{"hidden_act": "swiglu", "moe_layers": [1, 2, 3, 4, 5, 6, 7, 8, 9, 10, 11, 12], "vocab_size": 8192, "train_tokens": 455700000}
Below are experts of layer 2 (counted from 0) of a mixture-of-experts language model. Rows are named router (the router's row for the expert) and show model dimensions 128-191. Each number is 500 + 50 x the weight over its row's rms, rounded and kept within 0 to 999. Numbers have three digits each.
Before each expert's rows: "mostly gets" lists some tokens that are sent to it at least half of the time. This comes from a sample of Wikipedia text that the model never trained on.

# expert 4
mostly gets: " de", " La", " May", " De", " March", " June"
router:501437528543535458550421480566516548548507519424462510508560444529463448554426477485630493584512428472517542601546519438512472530592532531411504591417396408420488519464539445398547528569433503

# expert 5
mostly gets: " $", " during", " found", " set", " made", " served"
router:487438524539558449548413480569519554540508532414432491516552445547463440551419493494604492591503435483519549598538514445518468538583524532412497581428410419435494509465534454413530525566439497

# expert 2
mostly gets: " known", " used", " English", " following", " \\", "{"
router:486434521539556454548415479567518551544512533415432492512555449543464447552417494490598485578502435480513545601548515446515471542583523531409494575419406419428497506467535456411531524568436502

# expert 7
mostly gets: " Q", " including", " They", " species", "cre", " Sc"
router:487430520540561454552417477567521553545513531417438494513557440547464445554418491489598488568505436480518546599544516448519472538584526529403493569424404420420496505465532455411532523564436504

# expert 1
mostly gets: " about", " she", "ill", " government", " from", " age"
router:487440519542559450548417482566519555537513526420434491510553437547469443553420491490608488581509437478513549599542516441520471536580527529414495574428407419416497508466536451408531526557429501

# expert 6
mostly gets: " years", " an", "(", " D", " m", " any"
router:485432526539552454549416481573513550546513529420433495512556440538465449556411489488602491579504435478517548606541520443518468535587523534414493586425408416424501510464534453413531526573431501

# expert 0
mostly gets: " left", " point", " go", "gra", " minutes", " Parliament"
router:487440528538554452545412476568519551545508532413437492511558439543465445552411493489605493589504437482518549602545513444519471537586523534407494573427411418430494507466532452411529529570434500

# expert 3
mostly gets: "0", "z", "al", "ic", "w", "ant"
router:394522428561513435532509461575517515548647606582447529478468495607455467478476486460513485514469580510537468438549574501473534590473544538501522531488489462476512391547553517437426483555493420